python train.py --routed_scale=1.0 --n_kv_head=8 --head_dim=32 --vocab_size=2048 --norm="layernorm" --norm_place="pre" --attn_scale=0.177 --decay_shape="linear" --final_lr_fraction=0.0 --batch_tokens=[65536, 131072, 196608]
Below are experts of layer 6 (counted from 0) of a mixture-of-experts language model. Rows are named router (the router's row for the expert) and show model dimensions 0-159. Each number is 500 + 25 x the weight over its row's rms, rounded and kept within 0 to 999. Numbers have three digits each.
After each expert's rows: a language model's description of what the expert responds to; "mostly gets" lists some tokens that are sent to it at least half of the time. This comes from a sample of Wikipedia text that the model never trained on.

# expert 18
router:501471521484514475504512480472465511509500557504457492533511517480513489493523528456507496485523485487506513486454464504469485531445487531529476507481541476489474496491517520466500554487534507510507463468492505479519480514508531509515476458505502496488520474528482518507501487506503557505513568457480538470512503512522509471510550510462518508453485439505472498524498533462501447529472493492491498518500513519513497448490484552489516528488546517514462511538472540514513519481494521
Description: Possessives and ex- starts. Possessive pronouns his, its, their, her, and word starts ex, Al, Mo, as in ex|hibition, ex|traordinary, Al|meida.
mostly gets: " his", " ex", " Al", " h", " its", " Mo"

# expert 26
router:457476526523534543495504495493516509493503472463460519541460489493529510525510524520505457452487498522454479505506516516503509501489517527527519472487511510495489489472504545497440479484473510467486498529492543503519530452519495464533476463506481503479510512534498515537565486502503518438498528512507504462499524535462468512506508514503538487482524505525505477547495499502495476504470509497487478547462495509477461527517500534505497536484531458526494497499478548466508471476521439
Description: Place and personal names. Proper-name pieces like North, South, New, John, J, and surname or team fragments, as in Great Northern, Broncos, Northwest Territories.
mostly gets: " J", " New", " John", " Sh", " North", " West"

# expert 19
router:462479471505539495531521444506492542505528490534479500504456473510521523491439499506494509481499461480477456471497474516474485506490473523505531523518537514489486502502543546530482545522496499510520537489472462483518542473487465485480484470532497535524506495517498540521536516506533533509523524468481559472489474488499480490499515518470496493433474493486493512527497521466494488529501511504503475564479484515512498487483521487496478488502528505537502515525525481464553488436507483
Description: Verb endings, article a. Past-tense and participle endings like -ed and -ing, the article a, and words like out, part, high after verbs.
mostly gets: " a", " part", " out", " used", " made", " large"

# expert 3
router:491496450503475541480512462472506488482474483521454458478511504499515478541495499535531490495532478489484478470505482507458490528505477509510508498504504541476514482486509539481517504540500510483497466547505526509492477464513514487501525468529508537459525482529501486517542473513502494483555496510480496480513465533546485481492508572487547520410529531475491486530468533494484460517497494492494483555506514508499504522507476535510490489500516453502477498487491520452550509526518483
Description: Line breaks, role nouns. Line breaks after infobox fields or headings, plus nouns like office, title, role, football, played, and suffix pieces like ell in spelling.
mostly gets: " office", " played", " title", " named", "write", " football"

# expert 24
router:493452476517523523512524488473455484481530430540508506503476464485498496531509511516534492493502513488471454479524500477464472510406489540540471527507513498533468483513504524507496525524538560520502528521490479532501460474520515493519501486478500500482499513505518521505521503496544534513535535518474500498513496514484458536508507485507482485465525501445526521553519507435469487482491486470508494472512493512512488506496524537484494492512534452527484505524462513494497493465483479
Description: Pronouns, name-final a. Pronouns and relatives he, she, it, that, who, and final -a syllables of names and taxa like Par|ma, Pseudospar|na, copu|la.
mostly gets: " who", " she", " it", " he", " that", "ville"

# expert 15
router:504518502554499494534507471501480496505526459518499501485507482449529542474503551492501526528536495501481474493485462508470526499466506532524537492499497484532460457497499507517511518498474521517541480497475494490512493494505500478477482491505512531483502469495477514507571525491495523490504567494483481458503499540465498475499476499536493520460496498488471503532481437453507469554464514469465492506536500497471542507482508513535512509505514409512511492503508489506515490498563504
Description: Middle consonant pieces. Mid-word pieces like ar, l, k, v, vi after consonants (e|ar|th, Rostre|v|or), plus No, Ar and numbers in tables.
mostly gets: " No", " Ar", " no", " Bu", "vi", " Ru"

# expert 25
router:495475500547519523472535440517471510517500514534483467541502481492501448486474490482483474453521481524482474491522530532494468527469506532535512503529513489501490509522531510494496469479533506545513547519509515508496501483509489500497505494529472490499515474522500526500540518467533493525520496472480490458488492519496541490548538526495466513489503522462507497465475504479477458501429523511523486498516442500537502527496516500470468528521497499553519473493496535471479446440515487
Description: Syllables with e. Word-internal and initial pieces containing e, like re, le, se, pe, he, e.g. Sup-re-me, To-pe-ka, Rout-e.
mostly gets: " se", " b", " he", " He", " Se", " Be"

# expert 0
router:451474504490509519509521484494505528486516512550485504494479485463525496477503510480499520535492464515510520486467448538492483514446512492504484473528543517506488528498496528497500496508554490509503531534546492486478491506492465489508454473513485486431499463515487535461514568492497498464503514510435538465499486518500492495498509506478521520493517511498492514506518480521506456511462497496474527560547464533505492518464550475496494499510531452523469513483509552538491492511478470
Description: Word-initial onset pieces. First pieces of words starting new words mid-sentence, often St/st, Po, Mar, dis, sp, un, as in st|udy, St|age, Mar|tín.
mostly gets: " St", " st", " Po", " dis", "par", " Mar"

# expert 9
router:468484538512516487460521454499500492446507503522494481510488491513531494494527512485495463507476488491454476470480503514484550526444465529518474494525520492484491522476537571492512511536523492542494522489544493484498509523522544517508489451525517509504484448529501538507547489488491526519497524506487472471505545521502463473478486537493487525488485525488457498512494492492472512484496489490498480536474503502499460477520515525498506525468496472536480495522457553491492508499572447
Description: Word-final suffix pieces. Word endings and suffix pieces inside longer words, like s, an, er, un, ian, ist, or, as in invas|ion, opport|un|ity, artist|s.
mostly gets: " member", " German", " player", "un", "an", "lan"

# expert 5
router:486502492502560491560497454503522493510485514471498476491477441489480548493510517487491512444488520515486457487459478506470476511479541476544533486515490538470484498509496529515468500538480484516504501553476478513508534436503524509505470480512509485482523499504508498544519511503509517488489539458468511508483484551500468475500522541538518481475490505510495520476464477456531468502521476481480475513515493566525491499470509530493489501482484471528524509513546550469504483529494500
Description: Word-internal hyphens, fragments. Hyphens and dashes inside compounds (single-storeyed, tam-tam, YZF-R1), and word pieces like p, w, port, show, support after re-, ex-, d-.
mostly gets: " W", " w", " I", " show", "p", " support"

# expert 16
router:481495528500515536491520506503486478509470489521452508523493473500532490555540488489532485486518494528468470477506481482467515534432497542514518489502509501463457487502506525486503509494504505541462471545461518470511470503458501510512443516476522485497530511532473493495510520453519491540499504485484549492494466577506505468478494496511483478452538533473521508520497522489510467479523496518491511568530488522463485509496532505523489515506507472546473494473477532503487483522465521
Description: Capitalized name starts. Opening capital syllables of proper names and places, often foreign or in tables, e.g. Ba, Ca, Ha, Sich-u-an, Ann-u-ity.
mostly gets: "u", " B", " Ba", " Ca", " Ha", " Pa"

# expert 31
router:503457490529512477503522447477538480505512467488447497472474487470536471489507529521536489465506463491458458455526485490511478506521544545550506493499489492504479480476504530464460488477530524505450543517493506484489514504524535508477498510551482520453514504469485509515528511526543535508490505494510534477499495535500532487505477526539506510511489471471477491497500491442484503522472526495475490518501494508503501471499506484566481490460559486492464473515502513535543536513493503
Description: Consonant pieces d, b, K. Single consonant pieces inside words, especially d and b, plus capital initials E, K, N, e.g. provi-d-ing, Mid-d-le, Al-b-ums.
mostly gets: " E", " K", " N", " So", " so", " Ad"